Experts of a small language model: 8 layers, a variant of SOAP for the experts.
Below are experts of layer 4 (counted from 0) of a mixture-of-experts language model. Rows are named router (the router's row for the expert), up (a neuron's input weights, with its number) and show model dimensions 0-255. Each number is 128 + 32 x the weight over its row's rms, rounded and kept within 0 to 255. Numbers have three digits each.
Before each expert's rows: a language model's description of what the expert responds to. This comes from a sample of Wikipedia text that the model never trained on.

# expert 8
It responds to: Nationality and domain adjectives
router:150141151143113169103121166138145128136163168171095137113151183104080194155132150118143110111127114141115149135135151121146121150138138162156137131146092153120060134094110104173102090147168119109127141030058152174142150087119111170063092081107068110141161107150112128138104155116185166066112095101151118141114066097164137161176071153137136127137162191153129151095143192131164146169111118181217170060096063049114141171125152149165099179162158159141112064140111114077052170137139125071149098167075116128142102087157106143131115117136184109102095114135126099122129185138106122150063107136101119127114095085133170154124156166133111182054153145142174133135134144129120110121149142143096123081201159130142164121179106131073154153150155053173098101075091085107126146135167115
up1:113155115109107097129139120139177104108147143100132166179123102150154145113156119118103224202070150106121086128155132231167148114136147133176107172217139109122105098078117200169124106098137110172165106128091112112148106128080106146109106101148117097128169112148163113095096163169141128152116134136138141121146118108159121136145144135167125112130163086155124129143165197197151119133154099123133178091101139121094087076149170153089127171122130113189186171095166134132107152145159166166110138147108130131127089088094145168121125156197137116142130139173105157087070117117101107165135073139110132119152164200180108125112101118133102128147145166150149151146137142131090103168078059096141112111165065153090119178107040085173139104055113102111147132112152164129120136100180107
up2:088132107173069118159149118178134097131184089167138161099153080095159100161156128104106074100121156151081120102165105145153077164140126191152094144103097088125130109155188087064078091135103136094151101151105127120126123115131136171153129123156116143181120201168102180175187109085126132115088126134149160109187185118141127121118118128151074132179136069181162067155128146131122098122117143156155107153126094112090160116076102150117162078129034111113114103063148158085150121124149142031089178151154106131065084057122131116181101091162152108140154144171128136112136109125119103100088153183135143104119103086105125179107101076124168145123080128098137133124114121127073165167150108130150137104148076116145121086165129134142111102150128068126084144114111155100183126164121123
up3:176150119118136046149083132092220139111099143154075137120127163136125112140091123074172131119162172128179113155093123100102168138140124167087140107095128142109161139129143135123166102112038150106122098190154126107081168075122109124051087038207106140138125124179168113111157134124124105131126137182102130155115057173122154175127132145162149136134169110168170183146114088138135165096144120114148116077177091130104188124073107109117114149135211140152120109155160082111118097090124156188130132136198131119093121121168067147167163111154114081085104136117168134105128137158083122101064089170125183121097141122157134134124102057101214123145110099153117210168153141170175123123115132178145172159115107149135080066049140167145162061119131163138110121128120116144070120158172069
up4:142124149141158088139127122158185089170150117121106112118180144099185180095152132076156150134159127159218184128102090137077042136093140142092184197114193178152119115131125131097158087120162096103152117092110131089113159091077136081114138105110090072139068088109071147200076085145104089160132086120123119100124120117168087132110086153169085116140163138153088149134134104109107109106141148151139158101123116076145123174120162187102180192087151125152125075082116110076104142124081111107121153097177150142126127159154122080095139176134142123091125188168142155093086141147166157140143134114148166068085095177183167160083045130144082083101104146097139153087175142130136175180095190100175096122137113117139121094106149141182127159070123079138140141135098155154173123072183102
up5:139123087137198095134138124170129102144120103133111137144152187198134134137168167093138097131162158167106169123101117100080122078159153190083111117120169106118138068117050129153133110136117218100166095150114152089112070146141155118161122155192087146137081154112171088130099100128136144173150153092084138168102172066093180144099103138147110154126105168095109135164101115142136121124123158101121155182114132069132192136147104105060122140119167071095116135131137104179111104149135099139117071166103123124166118136125130168142125139132131105089189135158186204147206155138116126149073109136116216102132163143150172110093141062076107120156104084121133109121168114181188108162105122125138196115131118188105144102121095113164150115101168124166109101136132103111116116134066085
up6:096086111150169134089159142109098095099154138192147188110142104076140122151092198096109193141102168167099080128141136152104155139140106148151181119126097164124122142087114141134142123133129101112133133140111111139144159155202093094095145124156091177122086148186069120077107174135140115148129143120128082097165126174088125110171114189088133138154134125099116171115158132152124151102117176170153104136108098137172143082120109114156137127123107105149125115121098155158142181139134086109088083159131154122126059160188167109178133099094126128116115138089160154156184085118096169163214169127090093126142114110042093125134143131127141145081159099180134150149063168100167127124139112121140083129173152204089148106135151131116084158128116084152111119118104124150156092158157152
up7:077103137143146080144087138127128149142103108147180157148141154153161177198144135089128177142146104105127155121153167134142110153113124114153125149126185083112127113134144129132106118103185086160108065186115077117081130132121162082151065142114109165107074182104140108142181084105131116125147162136174081140171138134154137119178126093141144115151128134152116092096123043097082191092129152182098161126187099184151112095085109132136113122108182155134127076070128150151126151115184133082074153125148119103140164157160152143077064128217138131070170142141129110207102167176129075123094106080167130151133141077159125147129081098100134150116078092135164174110117065106154105169137083092126187130178138092127111128136113091176173125158152111087182095124076086067109181111114132
up8:104145140124098129176089093089115031080157136114178123128129105182143062137094169153130133133130088111152141089121134084170118128154109106138153075136220097128143151073117101134214083209124125149112126107138114096140077144145148101106115112134103118120084096121151111157112103085049149151129124075124122108157124134113176057093129159166130141150104084115134108106121117112138115109106148126176146090170184172136080159103210078183132182113080111096094156115157138111109145180126113072189165103138153147108142122181154104085139110082075116085144137111093120096102087127140061124056147074142098085114107145117123110180125088180158136170131093156105068116124132128093091125113152137167101166111107125129112076113084156131123144139113126093085063151138111138115189173115072
up9:147160153134168155120110120162126069156193120148120098097144069106136104145120105114102131125117160098116082126117139177079122082182046148126133048091161157130099097101156174086150159152127162136161141108158137103143111139198106100085107135119084147160161122125129086139116174158103098145115130136150131146146119190073183142180119178162164078128133139106167157120160163105106155143117062112149123102115140107134133145091109116105097175065105105200118147117136119144101180133167164035157109144134140104145175119180145139163134084112129125139142109157139085065156137127185115156168122123131132132132139137163139117049136156161194145153209111191110138112147061154129108098118182133091168135111126166128101100155090154120153090114089051063125139094148116120196106166148127
up10:138128156064148134154153097117098100101158080102156085092108093117181113136125067196141185170095115055090125155182078128167148069101140112083179097118103107150111097120079107142112116091188091085084172136076186075160162189150062094105109170120117121096162128142166100105117183121100151148111078099099140094115108148178199125128154115071146062145142135117114125138153138090128139089104101149119125119086147130145154144132093070080119072078178109163130124132125143160089143120119106108087125149099112119053109123137108134154143087174129119122142126108149090174102158130151121158107118083128109116069128132176095115155102126117122141089177154090153078124130173106069087126099070185153117183144139071203132112057138165100160097167056161118183091137162104087150138119094166
up11:156155129161113104118099153049121083104132082142153126056131106135141170150052162058109130128098137142146149124131145155075147179187109101140126091141107108103125122154197166120140114083152105082091113095176109121129162141136084106169122115178193177151109127094193125195164136102209109183093114198148130155120088170158105112125071104102140172099154101187141128106143147145101154127085136134178118137146122174153143089101117118156103122104086101141079104136117142122126165120098141134026171137115089155157147105161174154186127149083131078210104095153162131081106151133175154084074111106090158148177047181144133098157128160076115101201119129174121113150155064143148071122136129126132117117168170138059142136092085097151141138189193096159101120178118102084135133128110090
up12:158083159129131121108147156165134084139093103119162071151075120122195083172136109055188124138081144102098135145168111106124107123089110105163104094080078090099163156108132138067105131120102151114106122122134139155095156125135167139141182107083093109120110100094129105119070131111064199187131163167143138123185119158149160215105176123185123142099131090150104053130021120140070171166177075134094171159063134098133118195121081134107134132160061159196104127140124133118144138090120142165085078100133128156081129125097139201108097089106106114101089121124168092163150051137096129170131091118145151143075148194131157107132170161150131172160165119116110192110094123138056142074123119078133100130150150069174076129189169128170116073110095052152152110153084156085196123106148054
up13:130113159134106170137149111180182211156072165152161159071139136106063135153151137155190123170104142121159134135078155157124121133073149147134136154129131147201142155127135128112100104098184135089060103066106143148071070123152177160116100154205125055118133093096166098148121068121163092102129164172109118184147108106085138143082123047154154078050177164109144156103117120073173137123067130103125113141149139199097061160126125139123109106104132102101085137144115087172116168149069149157119125118124101146156089180119138114035098076110126071107164121134176103099107150117144179165132128114149160143125136142100103117131078076156086150111088089140153140141114158123117175091094141168135204159096179132166104161127112100047152113072054080129121155150066126126088138120124162
up14:151116064159133090125124062170122129152187113056139084184079166164073083108174163137110185110114113155142112172088112146111143114121132113144153119108092167171156154053155104152115104123164177134121106101116092129169150115098156048176124144084100179137107136116133063154059133173178212137097107158130130130175085089158132170123088135139127118140121171107123121150154146149168123158100102155081149092145127164120099135133117187135124093117137132140130135158187071119186183116167091155098139072149113150084132115127139129164144177141164094111090152120093166154104138143162073099119101146136149056114193130169149110086084154111114081168139123154109185186162193080184126175155103101065106156096157164140112141169151122124100116082138117099171160161135091115137097103117123
up15:167110141125099104099143103157130151093110131177130068099126171133106071124118168118122137100104159145160102185101156150074120127145112122143158130180107148144140163136084121140122145143146148155083122112102082166162142117128153116120148166161098121146183162159073152082131102111177128135110074086112127082088118151139132102111118135180127136110105130124134218135078116110120126136145159133110211141169173128132117179129088134116151124110101093096153186131105118109154097162164091116133180163105079167157137159063156124149096116112124179167128064077149231102153101131157160127195147141137137058151143083105132126126110078141075136102108062119151085100098184212147162081157084108179136147097073144178099157080129142122103135206192144097151138131166121114168101139111165
up16:150145109172187088128218184096165094141153139145090115132108100143073130177110125131152068116184079197063139157108133125140130104103116164137111176116110143158122101157146154115131153131168111153097124089166142093099143168088110151130166141101138137163105080149142120098130182172151141166083164046117125123164177084130134158139119149173137169165089139146114177091063117107117168166144124121157095172159113083170148155166163143171124111064132175118144139102100148187059174137120179137118087139152100106138188130137152207115068147124103152195070166052133158136178158152115167152138089084086131113115105123116096083176112123140123120104157088181098086119151117079093093117117187155147175129135158132154135044116150139124095181129204105086132102112168134147145122121124095
up17:107126133091168070162122093126082089072081133136112107155116110093154115158125061118092157153141199142136122047110113134131128192096127108130124168132109065080087116126122135174144193106125140185132067075117132131062169115153125151090137153109096142150132122061049127121138139117092151221163094137157148122166129183108169065104099163123158129138022080118105094145092184114115161121080117119087088100115108143130140094120126161084153128118191140181138126094066118148152073164123210096136087157174145099125115101126102161047133093104125175034186150119084174126146118118081166101167110108119116120111120132159092094172169092116126115139078152170133116151128145146157068138168107189132074098119190125103130127086087127151152100136129094098148173204104156140077169140082127
up18:112091111139132191138137139064159151127081142155111110093135141144160129117072133109102102174139150171157088140213141137102117097135171111133104131161116176135167066122092164143131117187119141121086164080153117179085041099155151121137120128103145173114157126057129168093167087114104146094082127161152084137117142172068130164117196182130134071164119141164145139125082153090178134116169096074129095089140107102095147160139153151183126078176143105170069077161114122112129112130141142099139103079081136154106088109136103153149153170134123088146138103098061122090102121140064149180110111178141204142100138132142130153109171090130096128087121103101093174182054006064149146141113151120125106101106071195158115123104137167118111117111081095110160128135155222131097137106112107
up19:096125122128088156119142132109111120131116076128101101111139120135185093116075131085129109096159223108087103139119094154194150095104130082159116131120179123113113114121074082093177080161073102101128156160091143131124149166102156164139173152125151127132116154117161105127136141160122100115163152108111166100170117098041100158116154203155113183128150162184116187112152137165089165144106111119070131099078088134143093096128152124049091141113127151131122131097104084151130140135168179106167067167200113163176124160133128202150124084070118171091166090158185116097138159176155140156204154107131117132146105066144098110088129137141159071088115120120095180135142111152085144155167121128159164130102098067116120117111094097100112112127114146106126114083184130122130212130125093
up20:132124125162144154102106071109104134136123169109088118157185127131095180154106074151166203098151203145053146094175142178115188149091121096100121131115138175167109136079139142124137147124158113113116135112103191063145108133136117159128156124112164123125131139085118121132146174153141101134140111140174145161134133171151119140118129165167155172146126100172159182131095097157167121148122106141206110147169170090111127146159132120147148117114146099078195112067128148176114104090105139128078064117110172159107097111140125170203128131155065103135140082135140103163052125132082125189155166170207158155092161153101095154122141109167110106184067107164128122119094102163174145089114106138158146096127149094174107131134127104080127144175127121118160129081109120172114152096138147
up21:156148119149155109134118175157159125124153102125141098115154118109144156111158168116135164128099136168174042118195140156162149138136147138080135186066164119138100060115149106128110130167135072128172196162106087174122104126086036129136132120134105141095133130092066135097182168108141120125131175145139091152184097095149102175122127158164152074136156150130098172154128173096137083146122153091146120143132157110135071136147146125112216111157155089125143179186137101161104077090085118129154105163065171105173128156142174151100155121113073132095070087147129088118107088150109148146123120098162131118126174139126118081108143174170168108133086086141155169144146111092202160093136088098194119119126103113140131116097149104108173126181118077117098132144105142142092108143155134
up22:127082140185133135176129128127074097083107036111161154120129130153103170114123139128112162112122124133129125158048112148121117146071104133128082123178132181109145121087095128118101096136177111142140130049119082110121118095158128076141129096166136148132128150112161106123114139145126118151103132143117106069089136093121084140077130092080105199045170139102096091101132197105111158121149128098122105123116111096110065126154120125184131094172165142148153118146147135086174157142139045147120135109102134161131091107199140164077087119087192058175142104153120078122062112115135141139122192120111147145132189156116108153084188120110100103216089131143190137161104144116138156125133113120150066122092080162093108142102189088116185137124075125134086138182106167108097135153086169
up23:130111201161079185136134103143141074125157112133116117132119157105094104102172153113136112115133064110057117169142189115131145110163137122120113151154015129132141154089095186132135154141070162138180101118131148162119182141113114141150098140112155109129162095148139063077057117175136117134166150115109198089162150127162142111146175101136109110069137123133126112105102090162129193107151152093165155137199165145113131034094146163111188164106130152064100226064137120124173136149084111136133122148145075102155050108099151123166166132113054111135137114123159071102223122131122140197128163111170119147123139127119132182088142144119101125140155102103192123139125136161161086085140189106099098127080169140151024140139080105138063087123120107088079115121127120117089102150150067
up24:106099101122128146132098127078142153143133106129146091165145127171182089142160116122091138124127099084145092111129123158099151106125110105117124154103226140117103092102079188152128138165094124126107163161167162109099123136123102111111106082103088079063178133087121156138123142159120099128087085101119092094150143135133136132097176124023068102138087184106147160122124160155163157190137069175111162171124146125110146150148127140177106110143151177132183125099205104144124138167095112145085146125061116164154075071133102136135117104150120113146129040086094135128170123142149079146203149168134189139110132122124145148124144148123113153166138106136116129140203090157153105094165176186102097154080092142068162086130119060127115124129142151117090142089138128082132139110158140
up25:069146111133131157072132151125042142151128083113165129160128120091070087180116098148125192148093149154145084119104095125136122225111145050124150153121139139127151114191119098084132220131102120170134118166094147147101154087165146177169156171175120127101140122139140134182168117175156138072184085069094155138118137078169115094135108059082180181123134194142128143123102140149164101170166070143136145102064108096146047163112140130151150108114121121107141128076132185124145197102159109153089097092129108118127116175131112114179151141133125075127139136124166150104104192146131111123180160157114089084145056135157107125112173104181099182130109117161079122143091124143207120139140128118106126114149192157092115161132085146099161123126096115174169155130130111175077188173127146
up26:154137174085177089101104168176152046110155125153125137076147153092142120133133149134091137121158131094125183119115126171143101115141128097157137119158108182109096182083128109213158136149168120159150111098038153163097129152104125111113130138171155110130080117207135139130106169124147111120140132119166143098116142065119109166143112082151163183070122086130082146155122151125138112133160114118111137140116152105092127133078148108091132064187156110139156173158148110214183082121114139100154123091164076120098111110127086159115137084185131124096115057127143174121139117097087115187128137077105126129082050127083143123165136116147154152123113111114129167144137117129127101153205131167122120141091128120162137140095118222145123082145137090144172109136070108149133126106158161
up27:118081085121154087093064170097141122088213176151110191120156143154068130119098161140096100148066123153053079081172164073156120119166135115097135148149123091143154113138118136125158165107140129165102139133157125118115147128136164177112139100099158088158181171119089170162113110156101150102145182141178166149124152130100131106206152107149127125151145120152120138108108112097102136125147094119126167099124090126181113109109156098104141170125157103057161172182140115113101110121129082158138084149191121133118057191060064143147133115179121133117154048079057116179141075077109185112126203105062147116119127134157105137110064158150110148139094098089118155070148075119118140100132204121149174088097116154150153119143110110117105087140111090057106124117108062110102123147159058
up28:106108132187142155151110144125123148149137137135118114156132095157099152159128125116132208129119123114199143152161154154084063113132099100195143078157117083134111101131061124185130090096159132160140148183093100116207136111088168169186145059102160134148163115164153126049132158071177109150140168155136126077151084130148149139144116135131098118154065158187126109143132156094160184113150116125137134168100138080108136124106156141153060044130098132146170121149150129140132119076135159167135152188169109090119111149173142085087105158161136105062066159134101083106143153114165161178129221159156141101107156100133091105089102148113196084166133149130100196108142108139096170127140128081140106102172181190075095128076176138167112050137134133178152150163091161205136158100136143
up29:114081107207145142158093092160117161128194108100110155124072107089147081136135089157167135132081140120087126074153118130210113151066133085074136149152057166179144118153077109099160067125151139126136092162189083114174143130155117170160133099123124152072122130117140161122145135187143129113118058123117133141203107201150144197123144117070114115122109082172142109118166109106145049077142105054108087118119133178138103099107187126120143137134094125130106098153085105106142104050170100136150143163066115116117157145119175125091140104079119120101129139097096155128069117133140148124166113105093133110120123129092144090173074084098110148178127161061120121194109142139129091175133117191126101110169135125207123093123159148156148180150115107129153094134085105152105104165148092
up30:072106113088129133107106044150162120145168161180175157133193121116174137104115110115111195106093084150122124120116160118108152115044122120198132096121169134140176129072154091140165138225161153160153094064148114156153179097147113101130217138138181122133122096158115151110151117158132055139109120080149143160110065142118097124111144105144142149117098160104146130141138136169069138133143185161163144133142111194129092163114074153174164118111153088150097113142150152094099136160116149120122085113060125131163066117121160165102186151086127133120160147100158119119138158156144167114063095091176097149205148125190131097140076199159120157146158082167131120112111064050135144147074137091097168157180113123118101133129104151135169146124156156130114117159120114112177112159165089
up31:171026135079097145095071156096094167162157100149164106096129106109129147107133126100153115146100126152160130128136134121112097148105139184139134132124116132071060166081191185164087078075166105144065159141095102115087122171127104094101111166092140139122177147172175135141140124117195128130118116130126147085174138132139143115120120101168157104176107105179089169078147092165169125146089132139096125173143092084156126124172080128112175098131163122126083133117053129134120176135121154168106133134141133113130089112147119157189140101130161068076117147167117154095134097130079137127073075132141153147116178150172123122159143102138033100191061089144142117089160148122100095105215133090167112127115119143179149147129130148110118069147082089164108105097145090128089128145130125
up32:105161119087084080148123082132092146137145188148128084168198129166089113132202181137131119122194137135087122110136151179129098108126201081138139082166082188091125106148097094106176133151153071178089112152150098132171102126160150088135168109126172154068134071109110153135078071194109136115115120161129130113145122195118103124132046116164078109169149114089111148093135102142154117091074140149136158081172087155132113143175146113144207135151096150105167138117131125091130148161144158135131169187070140137155164152122111146133115169169103118213157105133102112146146114126156119121127073105153151167168125149104144171101104151060179098168127139150113155068113163170150106110103184075116076162140176110151119131129153146094177121124114088150127124162157126154167118117126176
up33:100165163091144141170134104145114175144075095118115169121135153119122089120098154109110125140169092134051112155167208118125061106131095166095236143145153045103153106195120079047117113172115127163065198157105103138124166105153175132091119111109146174097158087150070141083096090121186134108158180114129182187110135159134135112182130141093081119124143184124107216142131145095137111073162117188139087105158141142126100178145090112125147159165150093137165113196073148173161095171095178150133127211145163140120092141105113133090134116117164158114167141126066219148151195120108146170114052151144143193136124110100148123130137125187124170138164125144136127153128144125142158115160126138097139104149188131140139134119074108055116145126125097116138125116150103135067152172103093
up34:083110164120108132156147149110084055151132083104178130153151165131093179150132109139132163093091178118123095097142115129105139098147126110071058119150108145209135157108079136199098137198184179130103095153182148109127119114112148097155117112134078135184027156152173090122113130135161077112115117115085134111133146115115154126100159152138107183122071131084133193191117120142114090142115137183133067103202101129097117118108126154105185099083171128071140173163169110128142136116137060091104152113164155112058149125155186105132072151131151114146091191104153170161111161117162102227155102139160188177120136143156093055158073137097175173079171099136115185108095155148117125102191155115168086138165141101110092082143113072112145138109159116163146145149127102113113157137116135
up35:095078124072089139132130180106114116103087162129084172035135131153107158147122116141194102059151075113091140089045141143105122073103093067129128144105113168144097112136141118124169162156092173143069087117112157144123109138119098163097103122154137105095142128131123106116109142149130062102111124186152140104116099166098086114116090145137090100126130064109126165096162143088075130112143150156164081086149125219106157125073187106132113144124157112149145116119147141145107112176089212173104134149154109099081155181187176195132184130129124109206129116110194122100118130080120190128125114119121109179202088120133086156240086117086076068117119117150144158065061147120129090148120114138145139107082118115164079131132159087186168134093144111165111158161166179144051128107143093
up36:202095178140115138157119145093205140119117098100118137108121138155158120118146179148093096117172068072108074143121122105128141180128205099138102168108156120116104148135149092141136135105154093135153174120131174124128136171107116156131123109109095172131109113164092092214165169166134152147119115077103110136191126163098128199195127159085126096056091134180101139183167114169126105108161066132110095105105109148109150060072147093131092122129080154137162143090160154092102110130156076118150076114116124138080135087107103137156181138121074099132116173137138176137098100123130105087125124097096049104095156109108071122130082168120123123089144072088135126108151221125118098131089106126154109101108071169214113102125142130191112126126137087132152118190139126124116131134157163
up37:123131127091089141134081100081167154115095145149120116094117173160139109122085118145190154137101098102169097196123135128181177140068151132108147096179114119111147129136124075140156098154090106136148114196142109073144124108095118140150134122158119120115152104116126090111101162132107136078149105180114168131095062153160137158123197085091095154130165125138144103160062085098114184162095134112077151206124136104100127117127119172133111166144099133094139185127130176093117160137108158124145129131167056137165099134042150118075129138164126172111093111222113088151190133140042085086106150086166113118137086074094095092099123112099162146189151140127155105152170139146129148116101172144091074158186158161134123075198113115138132173129114179135188119167160152116116114094174115
up38:121081136071128129139124113165143158142097118195086112184143142141176160180101164157138102173127130081206157114169093097116144089136130138126130119096199165083113143161131146092162117181159118128165111138149116165128208149130117176181170129135150089083136142150108181093185141154122162149139136130144154104150146144178145134145165141093138183095165131184097126120137101133125095108100145101152148046032117095149116111118111164123148158182132121156143107153143118078157133122114076122126178229119158100104119112135092125109072093179188105107108129140113134136041121094115116163112157108160139134116145149177092121107143077079132141061157118100142107128069122144075137118159152143153125106126105061160107152138092181098160119152146098124115094121096097141132172184099109
up39:132131088105094124112136081100160143148147100132122113159116118083168095098108132134120131106132168142095153111137160088125162139122084091103166185110151139171133113072125101085127140112181115130158097099133136178072088141162130172093173160108142133086215120050119190099196150152072130134135147127087174129061195167133145155146092154121208129117087097087163164109115087093125168128036153107115067117104161143142174103168108137107150070108192132150205141125141067104199085161145142187080138181103137122070122134117105134093165121143145105133134092125092159173123075109123194117145088130143166050118114153122143142076155148106134138134121128081082108068083157075143125061157098146190112183156091138135143122165114083070146132146175184116117081130094186144137163075112081
up40:058168110168080068163131154124129176106166182129124190135076122124123140147075093078128170085159146118099194141119135138083134104112104163171064085134177114136136111144119108113120157102067072113170069150144130146120108134177201102141149216130130152155150094110183138110132185134121142082116125153076108133159103110093152152100109145215147123132202124223192093099212127144143155111163129134131165108201142106122126216083098146084123147109152129098105120106120140099122098066125125183126133160140084157129157060119119214119169126086075152100158147176128101127120159119147096134154132132158157132095134141138120112165154129139101139168099146128127183164201085174129144110150138126168120086071155143115140151143162157174147121127059138154134100113107196110092161129112093
up41:176123098157085143082156096105131147160102147105048123083137078104121186097096147130108168094101135064107115109141157113145056081129084114145161156124126131145164117139164107104122099168155087141182125156118096142201132151155175129138176160143124088147131160144085178230168078171113086106114128092112131125157136132195122074101158075111110148130170180118182093138105159113078108061128133118017140118105102136098066074116172131111183129094149138128164107173217092123170152143138097155149111150140137153165106106152164157105155145172162101070135147137069094137057119146108078097135098088166093120192115111138142133134132178073115101147140096142150161077132126158152076161108111164121124136123159165149109084124106111163111153103134101123130202180092072131119125125162143
up42:128146186096117117138176115124102086150140102110220124093136116124121156124094178103136116119128166139201160161127119146201081115129120072149139099150103086096119106092080174178119081143184171097122121142164179106175119183130141159098102174104142134173157109064121102153140094137143152159167194079111107199102146144129110113127062112101154110103137133136092178116087133132156122172114134166167149142142116143117066166177175153126130102133120085142135140117151111137194120113111145100078116080070141160077139144124166095166096126145136125151140168160159117118141060152094120086101095188178133122088100079060080143146100106174105148115142131131125121141092137128120106158163083105158131145154102130160173139092147136169186179068176203101129113119157171076167129141117135
up43:107108126161153129047149141136117096122151125161077118148127126141097135125110068145129151105146086162105102117166124129150079187130126112098079102140084073097121172164158104148143161145098125083107136093102117101186068178059163108195081064098121129097098100142110094153148101124120070113142077124080110087147118151115086156156102125158182132096107111169197070080134143107193146159160111123125171054128114141141091143141179125104087133149142135078109182164182142149071083140140079153162122112137155189075097140162196109155127132087113135098150097050091166112129154137138092123095122170089117157160148143167127155144105161128111058107133112192125193055121074132156126105139127130161145135157115093132120118111169161157103112187101083094152109135116133092137131179094138
up44:110158148109159132133152151100141094134125145126080159136169135112137157166090156155076109164141148135134098143115115118079151182151156136131077143159152173039098177084181096113150120088135143195165120182128127154136113152139122118126162109072171129115141116127181131207141132075169112157089197107095089107180122090137149139046109106143139109117143101149126127150087109166140120081151165172144137059123111069093128057162171072141157129161199101133090100095150146132115156196105119143114155122142144148159149141159054152132136121110169133145137097152106098138090076114140114185117097112164079088118154087156123107150144144144176142087122110137147125107110147169077109121159155149095093085106148121171087074144119205191140076138122110159159121122049123136113123132146075
up45:109110048172035136146174137064129133125137180124160155135097113121128120135097091108098155102123119116130079115141125141119098141095095089206171133108133120166111074106094064151108182169141097196121135166093182113138150086138112137123164134090074198105121151106139125098120126104149144125111134077096130165143063123109165092148056104098175124103099128136135111204141082062151174105135111175138141134151094177166154109186151171105171124165170088142122193148159142165126138120104215136104119063086079153053113162105110164164101126095124167129178134145151117147160155113136105166097124111159149148141136148142147059084113119121146143113127113106162077110103149130163140116088113171100116156154154112129076114157127130171118142190141159071103148148072106195126174079152118
up46:083147174106178206087152085114101134185130196180162151082100114124145154106143131199148137166102113098136045091098134142143156088148088129135153114103076115098152226109146124165087179127098109182094086158163085152109146147133118168144179144091113119136047124095113154083131117103174150088134122097144143134141130093136105159073148129145170133117193105080102166156175155102136175174078111152179115123176146182125128102163107136097120173108099150099140151117097110125026095117146159115155129177139109143117122131146183141127135105104157166154204126086164109121110088085158131132069084116101095145124100127111160120187142139156087132124115151161136158175123169180076104081163120152107173065119125162116140100127109147152105086148108132098068165079129144156153112151121100
up47:083126062117123096196085141113138159150087134148149142170078160125144145156137114127125144096127129121144135133077145115130133165134063085146137184096109168062170092140136166134144183110106105128113109134099091127137115140124133149134090097112121102084025109096162129087099153160105132149113128148174176130154123125134163163138071197142158100125171149066087134138127147098120144105080098092113121158202152142142070089151147082091127170102150135115130139079099141140099122134139148137121150097140179117084067084126122176145124161112158168139162139134089157126184118136120162119124113077103136183104158131081192076106037160084118105206078131142142119162058055065137066140118132154098098192138100156185165148123151110126094079119157156113105106137173157160087072129130211
up48:133160129125117129151129116135127144095118165119179086119127115088095092134084151156121161073150176154127135093185157102082076212122126070122104062140102153190158058106185076116042184144182117133169113162077110142098164215104147149082155131106151129092084149126146127117136127125142083151164130149137152196146150090114144115186148144175097113175053124126181142127171142142117142111113136120180151065136126163101140107168098150107114137133091130140168095197098137141127149145134107118153088137139104120120146074086113129160089160135114143133157143141150146133178188132122093122144178188114110140158178123089088093079087123151160091100122119130149109138208111162122116060100145141104137121152117162152185141154108156129108082070158025131126080114162163095138122130097116
up49:172148168098186130149152180112165120145136129108138145073085148116123158092091156085185162124167132188184193119164174129090093164108186150164160131131103102095122148100124121141094075152126110146123159117100103142107101173070142089131160189124187055104092131130101144160171147170135122138204131099169116167097122093132180185188165149184200160122120146132103144163125102127141133124129133134085138170168107120117159184168168105124129134157144174200181139104145118147103127113168195157147105142110091177121156181133169140135175131127128185101063125149127106135161075182123124099096077149141130110135079115144124111137090128159158111145068129122107166174106169117090089166207140140119079096148129151176163120181184137081108168073073113097068080154111149121155130146131096
up50:123179156131139134055170158124071094123149125123129138087169144082149120146161163174087099063131159206163110112171131154162104091151058088123126064165129154167138116105166166080063066138222128116144137120087082113182108097113104136161140110117151170120177104153152155054199155197109114075150088144143090158100162199093181147134082143179114148091180180113119036200155086155132098124148155097161118115175114120110156160131087150146111112143188150124173103192154116141139185175160106205108147113141133155160163106116138136133131096167129128132155141151154164140127104122159160149136083113160138136124139092085100128169111164163185127159142162131109109156131144109146102040159080104103119123183075138120129078090177168110086139089149137159109141131186164076172148097166130
up51:193135162127101099136078127092134158158108155174073108167110092143180112131139149087132155150163032107146144120134109129108122119125105144122075189181139094126150156116129123148110076180165140158090157131070111063153115193153072117106137131070148150131142115122124138122155163092103101073116166153098110168129130085115136080160082162131131141104096119063097158105134157137073169068204089143173138129108097210091077153077117118118129123147167081083093177138127155121182179075159133161121130136134205104139111082124159108165131122153102154096131090109114118067128141120083142116117141074207067115143179175110111101089109122081108082140107163087169133120124153154128133159167103178061078131087124094092129154168099104140124099147092078114148171140127169108165128106142170
up52:121134142141155192221104092128112120207124157126122122107120060108093153126203121150115162099088132100095153111105113161139135151158160197121112148061090140122072123151148099176161179114102142164123168118138088100089145134115160092137126142082162120135089041170194103115109156080137118178085144116164137114170158107101099091164092145162077170086079117132149147076123126103165073093070113156076105079183132146119180116103095166113139144175148135124121138121077077110089135161155071091084148065117115137224099083173083107156115174143188196167137132156132109132153122163124111122065133115160066168119105145208128049134122181104138111169120102131152191168121132076142121178140134168124171098129124083151108144138142120085097160187114126109113150116120142108063130099098153
up53:176131162158164123148142088139119146096105102124142184175134140072152124144149098186114072143077172165137114124122129169139118118135148144131118177116166134153133171140125114153130098150105089141052127185162155239123058189184171160132123138170131081121121097113183136123163148089065067148122178159161099173163155162107099136113158158074125179143137194228092174156094129171154108089109097128161152118175164146104119081158135167131120155147174093152121136150158111081084134149173170157113098172110179162105151064100117142165145169101133155060087116182119177082162133160154149113143140122139120149125150114144154115085119131124127166107128177154128134120132176169134125104145094139206151215164126100136165146112151148116099172184121118117102115187057180085126121109104099
up54:116176132144090178095094127133133100133139157082154111104121141151165133106154100124145140135106092163138141138146139129104187124107144167133061130135103112083163143174185120127132151105196086126119109162138121047152142135188121136109188089148113123051155160134064131148148112089145148167166144079140132141176159145074093129062075096087112139091096138185171140120143154057146132077160126115118107147102113100128182190155170102126097131108063144145172127152075108122087091150130223117064089154152146140115102182149150157121121123159178122138142130153148169135135054127166116092135173105142168139135075184084106100174126132174092169130134123092162175100106119134166179193110185174109150199122131132160173134114075083160192082119065167151108141146113071104083159123101149
up55:162103145115134154181103139159166044174140124116108170092124072129113134129169139117092165081129055089160149130122104084090157143063099113056140122076079118139120112157140127108196072134154103106099126140107097122146169166160143147166118162118132119160159131145159187175149115174081093074151133159115108121122157152255111129136127112077147190124089181122102145138147139105125156179120160069072102159134111143085172171096109165168124123133150102221087160099145053131086130103153108133133168170125096105127198134126179134094154133123129158134110117112094176116156123125121100067106137151122163149122087173160112071126123053112139144072128076114164105163157110193097110117112132113156144120130183186179114126128100134125107097134166161144113100132151088137182081123164114